config.yaml
n_layer: 14
d_model: 256
n_experts: 32
experts_per_token: 2
d_expert: 160
d_shared_expert: 0
activation: "swiglu"
moe_layers: [0, 1, 2, 3, 4, 5, 6, 7, 8, 9, 10, 11, 12, 13]
router_score: "sigmoid"
normalize_top_k: false
routed_scale: 1.41
balance_loss: 0.000479
balance_bias: true
router_cosine_scale: 20.0
init_std_router: 0.0125
lr_router: 0.00119
vocab_size: 8192
norm: "rmsnorm"
norm_eps: 1e-05
tie_embeddings: false
optimizer: "muon"
lr: 0.00749
beta1: 0.95
grad_clip: 0.5
batch_tokens: 131072
seq_len: 256
train_tokens: 473900000
steps: 3616
dataset: "wikipedia_en"
Below are experts of layer 10 (counted from 0) of a mixture-of-experts language model. Rows are named router (the router's row for the expert), gate (a neuron's input weights, with its number), up (a neuron's input weights, with its number), down (a neuron's output weights, with its number) and show model dimensions 0-127. Each number is 500 + 40 x the weight over its row's rms, rounded and kept within 0 to 999. Numbers have three digits each.
Before each expert's rows: a language model's description of what the expert responds to. This comes from a sample of Wikipedia text that the model never trained on.

# expert 20
Common adjectives and adjective-forming endings in running prose, such as new, small, local, dangerous, fast-growing, agricultural.
router:533475557511465479478580483594469404467511487545463444476521443505526457538495520523500515519529480499459513482476517449590509540536507460519480496445433458492510477513522547470460536542525490494534587514558564502556474527542487591482520549579610452489558484535482534498524523601580498518591520502576512544425503450526500453443496529465509545488509494500502498511529516543468522576494
gate0:510514443494477448462489507500496528517487502448488482554483501510503562510486552507423471606513455467526499510499451465571441484553501503457495466564515445501452448544463489501528507525505483539457507471408573521535445502521568530496501488417507502487497510561482527503513576473468395496458540518507517551513486391550523601485451538489472484483511522497485450522556506443541527441523
up0:537598494492478552476466467574475584533581518527502504459516432506553489518472459508479629553480506411496486564496469447504495548489537478507505512500467483490445505511526439613549524530534503440466548472566459475511495507459463465453479547503497491470535486479516538522459514483475401449438509480457433532526517545555477527533575479509562472490486535460525511424525482521514514505523
down0:502458425470398478446494539503482453467461548479483505565521477460464480531501503418504460510474498509493506471503548497547510497466492488495499430525571523521459464514477538486458544507509520570520494545533525473527512574562485489494563482530487495548385587530505487480485506565482438451569394547476495533448465469429526523526490574498542486493532408511486526498467477513537538582501
gate1:562525542508509509508524534486566479578447507558510486508541543471519553494497501369443458581525523421492515462527521514525549527537458524439531501517508486450547501497527542479514588519515499534541537547487519508481567449519508510504488536533544473471495572432423468532448454449525481510518449543518528473478482475410533501459426435508569521473461467573513496466540541464426436541451
up1:499468501460513457538497506551460421461528542461479496522463523471514417519572482490553500461518516564572474487481460496492486501431480541493499485503446510545466458489438493502523421530485486501449559484479468500484423553481500435476488448454493515481441496534517458481533545501568538529451519473474464541461434501554422571517465493490464459563470493465451512526561504495520453466456
down1:527542479519455484479446517485543497538506512522537572555544420478565549599524516484467547477494470446440554519547479483542530516554521433557486472536547490490498543518611523527522526530502556492484488465527507497444497482492495572518508511509535493476486529525464488464488437437453543460537462505451484486453499511491464529511434475480561543554473510538516438515494523573493438541525
gate2:507571519516558487515447498468396511547508587436566436497512530488495529549516500472559479511509537566506562488448466519522528494407505463519434473553510512475461539541514460541463446529475547463518479464498506516495456455453471517401475448574463582433575530535435502476496434475575568499564485485467431515489496500446524520533538450481508447463525544499491427527552474497432513476545
up2:489517510559486494598504516500510532468451546475469489513482460507494453517525543551438461516512538539519510446432506461562573517463527520431459470503471497532486515495498533563501421481485460504482517479473469524524545487458466550460468470511582496546453551557472415485488531444464539502501444423410524539494508518470521493529510489520594440593527513482610534566525500518517528522570
down2:471566418558506494449435461463496517542454546499463606475518430435466541540471492516539522498537500485537456446511518490431516522465521560410460467525507490438479507509482414504455459507535489448471527462509538506488506451447511512486423475437459537540561547492554494458510563498504526499481488504511601489577412516541575508516498436497512531430482476522507515496546470519538478525487
gate3:476494468498513472520529551570463453461457474513493503528462399475503507552491496463482540553517527501537493520550589495514427573534502417490509495488482534478479467486511471527451564463524444534487510490537542484593543487516465492518497523533491452548516483428533549499545453489524437551509478570459507500507525538420522521442459439545539494521548509616442460537464512529516492539480
up3:521525535498504498542527505477570488533521507524521521531544515449540517501463524491521483500531498478473484470477453559557519497566471449559479505555493415588523507485481420483505477551493514493489480531469520544524453536476521471487575517493503504471470412462576493537506511479551504474486556541539519584479493452433524454603464564527505505536532497484504424480504500481442558482553
down3:592543502571520565507488453499483512491492474474571558471484499537492584521489515510485541393493491497472487566546476546518514560487466440507530545531491470533501494533527515424464480463515506507500456493544439513466458534425504536480520547511539470521505435498565426444473512445512579497430482506541532494536539468542629491536452446468463480484478517456495456495509536478452518521549
gate4:514493439478579507484463544563437568450485539503456530525512436503551515523496410501468500478490500481494540516490474515492472481546494478547499461552396516521468532539539541444488498517485526467484526460446515412520441447461534557478560494459575480512544466510521588422445551511473419537544566516542540523528606468513451496525581429441527533475454449561460494512540488461499561491503
up4:491541558497543552439507493516549535479462429405363477457484524542510473519599494454533507488509520516535469518597467453524574486501523474572515438517536565519506485497527478487486467474516569554536531535506445517434465499558493441500508444546505475517583492524495497481439471538503539478495469506558526440539425550477457448476468527466545502474550489478534511470511500539511537423519
down4:518442528444534463518495506530516479514491489474447499535466544453494499499503510469471412514412556522541578515496506546483508530442518418591552542448521492503499526513543536503513622518456462476425509490531485479463486509550489547407543486479559512446593447497523511478516496516504503542560498436551467534567567476477515486462478426516528496501518485506497534511494434463503586480539
gate5:482420506499510484489568478477516530509502507447462483459548552557467523497525529502489436471510513555483484543427494464526459450501489479495519457454461492510535482568498547369392442539497438538515484452629530485450494521490564580497468507470485540529516513518532508460517496617474484498520459474560463561460448573534570545423463449465456564589491529522532556583512487468440490521538
up5:521519469456486553513399511493491473488469520497554493462486479468517559471506481467464534504500493496498505466539559585433470536532442576557494563553564478517463560431471509542525516464498581484441540540423398453532548432484509460558548483498455561405473442520491460567534526422504523458481507526475494469506529485462431525523496534529494464430490474506531514465519530525529516500464
down5:453439542418497525508513503474437535578440537526484546457475550449482546534426496603493567492447526499542499524590485485471547514457561522534492621457423531486525518418530507502464468547520510502541474504500503471481494445471467487488438512478521547471515392519476486533490500541466458533428502495532516444470471499522577519568482464518514487497527574500503463516512504486453470514489
gate6:446464509477573537524541600570431524549534510540451493526527480454525564459541504501482500545598527504552527436500426522481485495501473456547448482438565480482529542488552451491536470524462447605564472424528489506539476516584498529435527518509545443441501511469489519524496591503461461506492533469505496490489475491472538477585509454527519534428547500528447490600505534424546470539502
up6:510539525467540509524536496482525510466539506555509552522521523448500492513498476460425478432474455421532411451437444501474505510464489497535504495584495588453525471473467484501470520494546434446461463557474487523469486585503516539527441478511499493511499492552516515490486427503547454493418510595518451507552459494488515457468545460575577455513482500502454497514477536514449441474483
down6:447482476486495505452510551519505426470472520519541475464494552537474590519525552437522498502498587562513530482503542563474621425530575493528509453461509526420516471472500506513489475534449443515506480574512471503499536484506518474536463482470479506482519475483446545548500444536538498397480484502510471541483560563448578530484483455602441484558494471532548499516568533456490499519540
gate7:516485372573525535505499441557524426419494462555484471506541506462506486514464522505578454525490464460442554498509471456452512513482538483509458471494482415493493520529520553567495522485617528477484479509460501492507480532517545474574492561507523573376518516580460488423542538527456561537567460467534483469502518465510459463523482491538512499413427492471515480459513538508527489488497
up7:516471427453526502486481473563481438494510479543516505510532544515480499507532543554480421429526516433487596490470501457519493561501562500481475504494518487484530456482425489494467550523513503495472525519421524502578535523462548545500504497532480557505493404474474451452582569440470469544478488599513475461445553516465454523564487542515535444478471483560540454497474515528517449527467
down7:457492528490536437496512490477468515503466447541547534480558546443518493503514541489534500469519459482515554467475521501517589488545515522601469457475576426513473517511525506547439484530463533545489509523370544477516511465513589515566527487520515511483537502507466490449469497483468476527466554595486511505512487495461438493503425548543490489445420562534516448525506588522533449466524
gate8:539435486517564505528420533472468530465495525519472493489625511521556485450540520449485520568535518508553559373481498452490503505541509471457510455456506463492572511485498470520465529418502467491559507451526492522540432505492504453515535559417513491496495537504523491499527422473474460533468502475420415511525461488431474493492519501474575482536503540469527484615507523525520469489519
up8:573503564466501400570507515484436543473469538515586573495473490483478515435483545414445518543512517485565416542505487515534504495500455525451471537400466504462488497489567503533493480510537492444527498529496525596544491518521444538517549492544466509440554573520574457533537408439477491547527516476494485448529529489457518467504469501509497515477506454469431445497536469540551537531508
down8:500509478515511507503500463543518463553491583538481394485538519443403514405554438481473517459504530449532468500583463489451533419493520509463541479551482452511509439527551478531386492483534521493505420527445505510476466454482487536540544528441581508459422491478506496455514556490406475455489519482480509479480483528539483464561513531503549527571493508496551436489499553475577523465478
gate9:482432497560493451420470424539448504513523575509551519484555528501429473470502479516514490441485470512563473515469408468543523497506514548512509426480495488431494511452509510498504504518423549529452508495538469495448468525440566581490497556463509461479488396550473511515488537411483533512502464527454531507536423551521534516471511534540525547414490448532453530535505515498555523455572
up9:383445569530566467436484457553499426439477540551547439520508511459529558461529465544469522452526569500458581487475469608564491403531560459558438525507457455472506486462459503498488513569585486572483431505533474504486496529466548542509532537524556556461475509476498454483521501487549517436537512515524468531480476537522505496502477561582519559529514483525479576524491516582538456553450
down9:519494497498491503544531468501547572523411480497442576504506498520538446497516470476514425571481485470505535563524542455516449484527485485554471535437575505530599448559468545481480446490515459510485555473515561537486509438494476526556520459562447487553515550504527544447421549543488481547528546491500487459454495473551501532524541545477515527514509537502562419560493533550489457503465
gate10:509540499443446533561451603492534477474567482493479490468507484446523548518488485468408493489479511442543486551445547538593488478532581450462535522513478497587474395441552583526563466532506489544585506545517528512498451581444510455527446508481515591518374474485500505496470508482573502508520560502529495493620507486475533451509517538456503530512461522481481484499459495518497475495451
up10:505551437513520420535405517476490531506507577487496534446497524505478531400524420472555503497474522532398533587482526476456491532538495459543516486536484579505441457467510553435553461505555577553493514484540508540497525502467507517516523521501468452494516441450421540455498600508498513456479567542464472472567541492584454505531450440536529550563478450503496534480390483458443499496510
down10:443480514488501482517473499451506492528567496447513477415511529513454506549500511468517500508499444488534559467426521491462565620469446471544552480448525418646567491491559526449600533488509526540486519515499566476484567439574529511454458490506488553541530534523506520583514478512447516532557522533501475486587464514529477500477424575557563498465478486547483532417487494512451581558513
gate11:470495542453507534522554509491513452497478509510480450459544523537448428515523512481438515508486575489523554497602461515469568421542480483490486423510462497497519525526592515456470520551460485532469529477499537502504524437525506502544564504459529411516563517443473490428476443503493471558499511533488435558483521500516495515475453521529509429480456554496560494434536577464460525503490
up11:539457542540471499496487472495419542512476486501524544470503591575411507483522587575522424388468472481541440539523505471478443496576508488523492467488516467536456487473453507438455476519563502537506544499464548467560502535469499473449563491527557456468591528456485460490520607574521529440469531475517514467505490504483567465446501544514496461517500516498550563503479436559515494519505
down11:480441517500471435445515539530499523547510494506504483532548507530509484524510534540532527515438465475522434516513484419464513492524522473489534510489405542503451468514547517487478540477520498479538476507429525466503450511459504407471551518523507475512496482516504528521530519504521396455548604460557492477510414567515509623437521478483554504485481564513459607452463449407568472477459
gate12:526494525490511554497477473593486448482476488597469472492490512474496455459501427488555474535502502507481558538530474436534391570461516494476514509568526483602499483520471491497481506542516518444525504445630441498479526550501522471525497496420551475498527425498517485521519437493526557524539457517552542527478477466538553466460455512498455493513486504486476457503492552575495535495489
up12:560514438504568514467473484508474464488504563499494480458533558467494540483517463470524465559455541572476519472477538495492491523539499532537545436451477519524545478525493486580438513518566505480488530546532486535466471495428550537569507474488563516514418485480468529458574413497501561620484486494516503487476478517510461520549545477457498488518455447486512501560492540501517530525464
down12:595501498498483503432503449503490508523471477528500517504497536506546511500512501513475524377503535469444496511515487499496458549534438486485486541486518517487558441463528535487463491517515564525497446507496503456445531464494523507563470538417484502520596432529473541471479543561522524480463471540469549519510499563550483474512434550548487503476489538457532485518486533471530481473517
gate13:505547538549492476479443531485377463488505510519473482572487473546516477545463490482456499512517468508536511504583506485547493501513518502502564551489546560553524490474484536534517544557552508459494481456497496448535551558517488516524484511533468485496549461491448473529508545529475479486454463431492578482509494468470471591442527495507494472530503594467476492498569544500454463517478
up13:532538466512551556440459429510458503481531487442506549440500605469461526457438537532621519453508487464596511505471559473448491443537485545516496532567467505507529532453524443466471457385489561503469550502502562477474476520493468491454493531471496496472453509507546469504538481488538521456453569462560485510494460480510451459475463552439429539444509506594515511576468512494500524482510
down13:585502521495520495438566527509531517529510460497488634490513494507476463513513493513530476518504466505551546517506483469430539507552540482495461470483491536436429463484569547466433513489531510459520543493516508459513519545491511456511472488498520450479535494524504468500478490487415516454608471504517546560485563514525582458536412506561498520432436511440482517470521562476503470529509
gate14:499483481583488497541485528515449536478496468541497546468514519451453434497475533468470473535524508485439474572515479474508564541485473467526580464480475499512534419485524530552450568487531478502538481575553498516518551593501528437508482496546513510447554473438545536517536437562485542523552507516459485515474425474505521490558524529477526448489558551534474451571443571441559515509468
up14:535448503496531503412534550424488502509514541477423525510395416472542476496516514497538503470505484447459506436495479508459586486489522491526534499490487438520516583456550517425525490489476540508507502449450520498516488491421542495492536474500489519490518416470554462447486513482533499526540494504548552487487513537439473539512454469500498511540455482534455483439566452445456553467501
down14:537500518501467441534531405545525538485441536526499487518531494477552508407500509507577487447450562495515576536515477480442533538501456574513435518496554530521490491442524479446481495519573501536439505481562428467514512457479470528589477517492499495528463566456542523486446505460585506528472560530496495503529572451551499508490550425397485486416545413516510494482478402518497479468462
gate15:484511499471439511424505436547509389546582542486467495515513525447493448525517481485525535512476513483423519512472529519508467509526462492521490534448513509536456490524490494516536530500506529513499517426450566498515488512479526527523467458490542529488471478536534549561527431478469454505485561465574507482468502448509432437446550521568546538458466544529448509443519451526506552521476
up15:543475496549440491513515507441572464531479431453469438493485478517489461532506454537511514554507535472451548522475595604596484555518513490431447506504458542498495555504510488474499531540515513457509477479525550493474509539546480441517564567548498547578508524414478542434467589513554548499571486530576465519476516507520495463494458541502411517500549500512507463517458473490527495485543
down15:475483540478546510439477473579469508514464449505574500432545465528473560447500523448519517504500497503576489529520386423462572451526560484615529517518498534517478489496412508503466506468496423500446477565520559516554525531509509557489466438501520422451592574465495463501525409478496512430501478503483513495454533556467464500500467482535490527466522450475544542490453465521489487486460
gate16:492452526523495480558514584521515433487453458498433431558539405531484493463495540525522505568483468525425559483468490462478478489531539580445540520496499428485491556511548522450452495517499459548464471511581547510500390527500497523534527425521457506549510460488446553495529475456495485455559493456498523528460457522544536572461452472465429537528479438504490537516498440503568473529503
up16:558459497539529499545497486513496477491509474486490479518552532572473493480496580487518501562438529488476532482518475399466520508448513536538447423537552533533534514540511478447417510503514502590473427468516634495543489539542495519454499513481532508553504493431489580526448510456491497511445474470495493613472481444464475503451505497437488511488560447555518564526498547551458481536517
down16:419496517485461495501464530459494454532477504482503481514518456441602469465530460497483476502519514500433513458516504506511388493499524480507551486470496510540476505449549506501471492461474507498422527484480508492444470485397465477533461503570525502467541513540576459547468455508475503559538524424520505446493493505509520483460549477463525571508535503531528504459453517476608557542515
gate17:524507436498488543513473520400493454452512479446526404536442555592477543454510466439562482574494478462502484471490526499477487454472511495445491528499519455503512470532520444458532538505521457570540497507495530533459480523480516558554472494511484493440583446517562553512490493585430557541487531461467492544551552467572547527404506504453479519539471410473470473508503501492481470474485
up17:570497555521559496539504467596455505541503536469542534548476517552472470476541592500555481409487548506481522480466439507472469611468472479547512522531548509449478520458485515494524511461489487564509591505519495511565569534516517491476537525447463486497513499540549507498439578537509509568510545457543490541445512566441556478478471538467458480542459505474508545507529538540473472517506
down17:500504535534502506572504488502514560462425466502444467513491551456517510474500563611468505449543544504513529486553529493553543446542560471573499449544503522479409528540500514519505517478478519473455524558420463534521488515482522515510547440466496601534580473514498508564482509504516590489481468496507535534501461414522487546492544473527496586472560555496491546518554486487451516489522
gate18:568471436471501508539542493442518555493496438484495497471554486492499492509577563479419470513470488523524524456555590514548503494518548509502472461475556527466513460587493532531510491403522434499480541541500483507547542383527469472494518552454544500475392494578500546611471518517465524451541522539486499489520523529484533486463550455446493525516519523507505518546497549471519474528453
up18:515524529437453487496515504547560529490561508441536510513484546523485511465511479456532545503461511566505461526459499570499471432456522453511494500444428536511531495488508488452505458545508524472527523490502618528442485574489458442532566486484423487481533523542465521615501462476491482479550475559556529480515482465516505524414492542480476497521433542524510470496499493480483434536502
down18:492540490494582532502468538546545510537480519505581538583511488559549534476498480546467446496539471530478482539520515502500496476489503549516496549441523456568592524498485490497535488488473602598466435470489504493473477528547490454515438488489464538561545536507468515533509508472480517529468462467557511455524483471454513546515438540555533431523500484501586473480544463500450605507468
gate19:517525491581543485607536486551469519479506466444508471474514504518555483469486560553503503497593552478489460495504413539494522407474495480510537462493451498514470529492483477587502475467430485533454512521556511406480551466518548520457488513483543525411543574456513475465532491481516526497507531505564544535551394474475516512542556464529544534490519458457544488532538489467418485486503
up19:485483511469475514526561392472435483530491502519466540460500513500530467474477451540547550532426529464499474515483542534509506519519545520427484516452513472505468519387487536523507540468525628508547484462467524481453486466469480520440497541574482478507582502515429485514454520506442453526495542492434561519524490517457543522506536514498468445511582500548490414470404523479473506464491
down19:503488508440505507520486539510565497542493484439495501507431516403502517571520505450514517543501470483494503435518455472535475584464451470484537526493560473470501522436494510501452525474573482475539501543441559520512399428474487553522446499430543485526548550626501444434486470420402501523508470476538520533536484542520508432459525479522496436555520509464482483483482469542501467576594
gate20:521510486559503540528588478590537465437493479512587519554534515516568433472489485508534457461480475518497459495575464496485465564452451461533505476456456491481514538567448475519490413504522493484533529510531585510551498503433452537572496440426488435477502438471529568475484571491571533496526454522493490507527458490496447458504490458497600562429508466489460510502566483477498460568463
up20:537485519464500464491522478578566502506517535494529553538539473507557478487527593489526450445516437495511474526476475436505523475455476470521414511462422492541501454564532526498438514489524537571524591522473552571489430461527497513563552554512539447482505532503492513520504492575493539496551481475479535552477467516444502446520500578566554506514592522521465432517523562442539483532537
down20:519488463455454444520544557455492549518535498501509541522481491517442514432489488579476515465498519525537481520460485513513470495487536476490546496496457468514533472512506518505509488522478524555550474443501467524502520506543550481461446576489415526529389530401509454500451481562466492427490450516580527508439481573489568555528538501481465502541393510458487480485533452487461513418468
gate21:534529514567485476535529501477512560514502518483473566491450501416544545478542582497469484461475515502495519522531548487477593497514513473529546477470470542506490494479514510561447502394503529520471524592460524470473474545502452477524495492555479561512438461556473500474504558466495547457570496527500442437592474472515442534524496521507466491450497500465445505525466471501494569430477
up21:494510475454452410419496547540456407551510531507528419484588548532580519476505531458556535483504518492535451548476445529484452488513484484436476514511516529516566495578436534496467509503483495489489498433515478473502502493480508454533555522474523480478507529487519494559449534516478472539419533502502524506458541470459475493378507456437481518514481487574579492509511505440545436593541
down21:526546547518477529467546512589451507444458485493506505459487550483452570508519558428555463508543435479552493401510451515493539526476494478489543518503538463519460498542456540489513440533451559485451484402507497492528500472494500490480560462427538486527475498527492546548449473453546511524492477430513440503481505453538541509467422451500463439495582557533499455539442509442556423513470
gate22:452437504536524569501522545464494518524514457487474543454503592549539501477525453490484471510431470560454489517530484538479493547515458553499426472524608603451448512507461503575537423502508493587510545513519534479530461518481470569459556514542515518511590484543610482497508484496522524537506432465444564524564446572539484522463482542545530562512425481545405459547510449484439529491528
up22:466523471477465464532471457538506433420497521514549467547445485486459558516603476457508493465530408518483501492448523439500462453556453469573544508481531491484340505449471528503495515481459485506485533521509555518525463483512544548489412549512494531457499457500556539501521474471534492533488526511511521558543536443434460449523436531475557456487481451483485507468455532531488475491507
down22:494522421510538495498546517563479582518522440417425557473508520537511489513472517544531502485436492481451521481475502494451476460542484463524460568470543462532581558539538514535450558532533544545461561528516496480506466460421537451550548509507427528491509499551516544529456490471485495513504477569493529455478559524533522474524613510535454567494483467445585510441566517468576489521489
gate23:434412521509478464441518480557485446563558450482413516555548438526470581561465446497480458557520532553539452481554520487537525506476500465508467484478457485540410552440422458478455448491495558485468526449540563490475498512494486541489566402516493480468541616505503482493548460498465537547503477505465420459523524489523565468538486532521514491470565499541439533541578552466494482504463
up23:530478438511484494508475544493457500509493480587494511512502434485554474427509446519474440443508543555529450481532506509386541493429476496450572506485551477458531567463491515574494497465492517447516481496478457518582488531526499466468507503526504458505521483445479517518482527477540521545494512595513486497493426571475472480507444466532491443513557506524469460527402534433468472452510
down23:566486549571556434569497539463392489601497447494496482460465498477483490470457448551496501465444570509547464470516459440450495490521524513444464555499512520476475549527469549510514530428511533491472441472534490417506439483480541463486513472540518537452519432486465516527477531478459496440482495473547561485452495503527526507548444527515589477485483536456447455545505573516422562496517
gate24:476483483501501468521565499540526501477500514560598467518501456515496588463437500488503518562514437411522475511531546504513423487527474435463515550549434465465471475489523496506452549458486469535535507511485514461567457519522440487450555506501509580462461504571546520478563523548491482524536484478478566456511509438462523474591438485495412504451499512442481514518514468440522445564457
up24:460540520530439469458408509444557463546480507457469563537460509460504515510534535546517490407435555481476549505581486508447539471530534544502545468503501484565442522572506517515496528600549563536508543531496515559463500515490570498505518512501516436450511502569419476557417481527504433464474515440569441482494541466577503479493432516539569519468512437527537496501539517520489564484519
down24:503486502548457515473479535508447417436485486457490510429477475484467476529566526523464472497454613470540518431521464512527538529441518461456467409509516551604489550462494535545405505548536545526513489477544512554495496563546548484531500585485502497430461518525509485482472468472501469483446473441528503460408481554474499517430486540561559463484555465516529442530506510507523480559583
gate25:560521478541447484563513480465480485504500434551475471462548460424499543426526497553470514489477519522580495473430453432549540507493454465459527531461492541478503458529500528481436486593524464501572516510503467498495524470431533495408544460416486516481474470477549491483559494475637466490506556496500496520475515480508565486502489559466518472454484481462457526496525485501448574525519
up25:445492456484544452460490488472491538553482518477454543492535495488456526447535592474427446539572479551495462496511463508592480471442510464489513483488471517503441607510497474490462517481464507510372479456470501525584424460530478490502422527515493485508467503490522512484554490514420490424512447522466473468583494489499465518553476486497490485585447522517494502530513524532557481577530
down25:480489538477473491488448506461457506462514511555465539498537510504534533458457562457455549526430594547494475456462525515556514400499396514414463443584418450458422481510482511507541510504469488532470497492506506513502547483536435463518463497579516540535470531514556481448525501557460527462512430494504476464521518515458477475409541477503543432443492491470452535467444541495470496498487
gate26:452521550541488492493553503543529508461488522608541494549503486451511370493501448480459496451523471493579506534430601457560500560541468473506512538488514401452434522552466477474510558482504472529547611562548558498559475529478491473544532500492531462510547448425492451526537523545536493473537535506589572533483513488443480477469479439426419499520546530511505507465484492584526483548489
up26:524431520554511563462458498518449493533512444463484527463494460512557527447522509455455555460452502507450487454497468521415488461540474559438460492520485479473495508486488468495498528526527578475494523490519479525458595477474437484497506526472461468495506577512478467496530447485470479493500403442471494440481447538564461547476534605469519482550495528501551534499557552488491478422377
down26:496451445466472523550486509489518418521549456483535502466479497567406585528444593566539524550457569470480478461529464482548478474508530519496477450555364466492507513570481522456493511472519545490537454519536443483512476534438472494503478486463553514434517433549428530523457451479484503469493522503481473549501526515581466578546511476500585499499549534476526519484470514478482507478506
gate27:496540550504533517555486504447419519457480502509543574401517470516507492532413554451438567524493498436590498485492475415450480511517445502502548504496495536502521563541517525473487477459526413522430561500486497514515463454513560519545461530489477568408483506501572476449509439543482536520453473551433460549565459462510500463467568423477537427488504498513478481499529545514514434501516
up27:487488413471431487425451485483500472563502480469440469473506423532506500516475528543508441529506492500404517511500516589527486413517503494412474501459472471436444526482495536507493535538490500466456479465439530555497452502485530520501550522510534474509477520496457507497473556496487470437493454512516445547515540537500466476435500588514521514530487520438495468529521487478493508453494
down27:566504484534461487495490533483517492467524418508424517535449520417512422531519475487495507489490504426377522499454546590579470491526465493469479519493533454500443493447525482520559486529535542473535571499470543560535467436505563570477432472631469455524515450476534499535504586550483478506543528503535519547491547482492511492490455500456441585493473498567516495490534521499558511527464
gate28:531452564486571547488513417586506447481523512441421536540546501419529541522504482527568471547482426411474544577524503496527605565503526478524474464496488500516411556507515478507483580506513481494516495485508495466401509437506471498468534576444526496497502444370511527527464459450497523533513569474540552446554468466485436430547527489568512582502441525530455478541528538524510569608521
up28:510494534553487459499450476470478475569502421463467510493464439533471502548488530464463504506479488557469582522468436447500451531415487479469515511548505507495486497463524468368524451528482522533537449547557548511550530490536517483498472500515542486555407436462482498494498515474466469562533451420547507485462486580496581480524588499408432505543532462488478538487540568460530477510523
down28:483503509478504492522489517471542546575504470543585512419521505502502525548511521514530513500489488546517541475525460527462434464511446501514523494414483449454501469450478558466519505545505449480441513511485562546470450509470551479454461469458466436497542526568519485517535557527533465505432512483491415516543530590513541529471582486556464469450548543535507488457534586481541500526491
gate29:497494563459465543579549479546548458566567506452471481469533533487417500445438449412430547446565522553466525466487445476517513548454562471511542516436533511482544585517476510432524446631561522424515482478534521506422472487467498481520505508476524487465476504475528454446531494527503490514572521521505496473513492489512531439520527511484472502497498503469554517551497547408497552513547
up29:565539499529486471553494522491487516556540487566528510540510565482506591494528489497568514505566445505450454536464510485483498623475482446441531503469482543577481483463533469477455496494564460440478538493531495484554532504535469466461469526449558489553566502572481517529512519473527514626513561501538504520465503471417478552563553504406442594531504453448483616529540569443547491508480
down29:550456550534440501561513449512480493466503499521424509552531536480456471536492490521485495482535533502474520493550538506526469531559549490500534541444491522512517503505544513511536465560479525440530464435520499478505460561440529584557487472494510533474547507476482588513478507497542485519567487521424433479550483460605515485528543443460550462487475514527512470594456503515525520539490
gate30:502526532473449517538450480514519565486466496484481519399475538451498509448422457485490527536451505537523472502542586518516475422610497485536529522604449491578544478436484505489578518438534473584501546570541522490506531544562518532488431500562522488495508525492461461452475474452474553483555476547450488528427445448476490479471480500573521530548505507528428470527573512501482571542481
up30:467542441479478488460558550549565458551486465508582513471530473420501552521480509505542527493464486499517542582495519508458466503521439487516458516570517512453617507517510450578480541438480566508525516486543469527501503537529447444555472494544475509419585519458450575478536510513536496471489529507477487562546479516499503435460538532533575463448455490564472482490515446487431530558457
down30:489494425410459474489477490501578450507479468433515542493494486457485569448455418548554498494537490468497482474547545496456508469540433476438482443537490480507530497475516478533460484498493526495465521499522516534545524542497481508467383526514445453511490518477537458486510522515492498505529495508482522503471569449448509487524482460632549564463551492523456466488554485499466577593479
gate31:509394458538421481521467528472468569534501625434559526481474555546492538417439439555497502477443491553502495493492439498489507499536528520493535452510495544449552469462523534507502496493539500405492565455618493522535441454484522526484517527491488507527542544486480483521496458520525549525562497521483504496487444527603472451495459534485483500530491432486501529514508423551487483410514
up31:499470425481525528478492498516473545492430509553499568429450551541492471486499465512499530421571461490455513493497575495543509451494504507514453467550504522454506483478522560496511515555558537492453553511536434505428440497490539537518497492443517464534518507484526545491490413546447544508490502600472463558541502515574561472514466506395460471474460466496484501502511467505490482462515
down31:558525503476539482543500483504436552528437511460467525496502517448535530556448477544499455454535476497508515474509489519465473525532515486465515515479521415524457465455478542459484482452533510558500514493543501481504491475473477470445479477403514554464504495434523459532498461479521515451467470502446463535509470540501451501549441555505552468558506443527529472533384480544440521583475
gate32:494469536522532441565450549452519459551579523499491456476522544474408456526489570556477486505487465469525472592546492464554523449428501456473462481504488535559485455547526517492432453470488512593518528495525503474482485506574501513506537494458563479463539564549423466468501456553496461401494525490464508491516477451503441445483501524582552455506456513555438421549506497514464515541520
up32:473437550505489484573468532549543459469508505547414553562488514471409474467548521580507542510554554502459485571490486532485481528585521478502467412505504437546513465487501517494486496587498451555548501505557481488397483513529450523476497420525545426547516518452474471453521526441482538472506495454545467495480406488472531506476383533508495464551497490496475489544508467481485485549439
down32:513504539522513430421488564490556462591551542456522473436522552448473520490529523439480474528497487477555505472533497488460497431503424487474509498486586473575540523561462530504534502535455524556537497496483451457452493458432479561524509475491474532462492515482473540480486506479508473456491491501484453514486536544462516528481452546546541466534537521521462412555434467468484464532516
gate33:514511566494510479548566456514510493472500469537502451525548538437503498490495500498527512513513509495443555584519497566582479457496537487443492379496465504542483449466451465563502482406485459492483543459598480502522482444586533526515508492488458535506458481531453498494494565502527450553439505509474479535567533498475573403490514458482488513491584482535435481406479530515497541475544
up33:547449477511531490483453466566496512467549566542552487531453489550433529553505478464491526475430481511504522522443557504582529506469532448525475440466506506476499449507547481612485453487493463407487530524445464536497521499514503508494538455569524552380505507412447492456441467532455476524441534535477506526463488613519464492523532439533504561561519490489530486516513523477500542490437
down33:520468512450582535491547514436495458496581474508452512429503500525566484484497484527530445483439455462488514498558508496476468491476462462479511457484456508566483463498453506517518482444462473439515557555510504469528468461475504529497435441462505471484450505475487504522510394458538469555508563546484510451522516544464493484512517478544481524520516471517515524407554559569562550443527
gate34:518502515470468537492494502608393459548513468465453509488512489498518484457461556515607507543521473488460468515488526464496617495520589488479476508467515429486508513435507514491524502526554497592469483517549553505526526531549520494539537526492480531501530491440479561550523535546462517533580457532450516516527494506472605498459474501496547477489444490539529529451519476467483501540454
up34:549523523539507493529511420505473488477481524633548543573496519536563489500532561507456571539547524462526469457404456583522515543514495557484477529502497414545532524473514545487469468489437480491425529534489432490532544467541511518524465487497507501476477599514616515532564425418529466485506457540486534524498538522504454500488468384525538545547476452494508438460504468584479495544462
down34:494438497491531514523509507515509497524456479489492494525489543503461516509474552532473455477608499457484464502498493459500494439511541501464566441511582579463520458435495563521433508477512482484458521509485536542492523536526496504481519548478483502444508525485531461499473458458464475445475515546431497483502435447534547556497455423551567488483512464542511429546511465544499451512479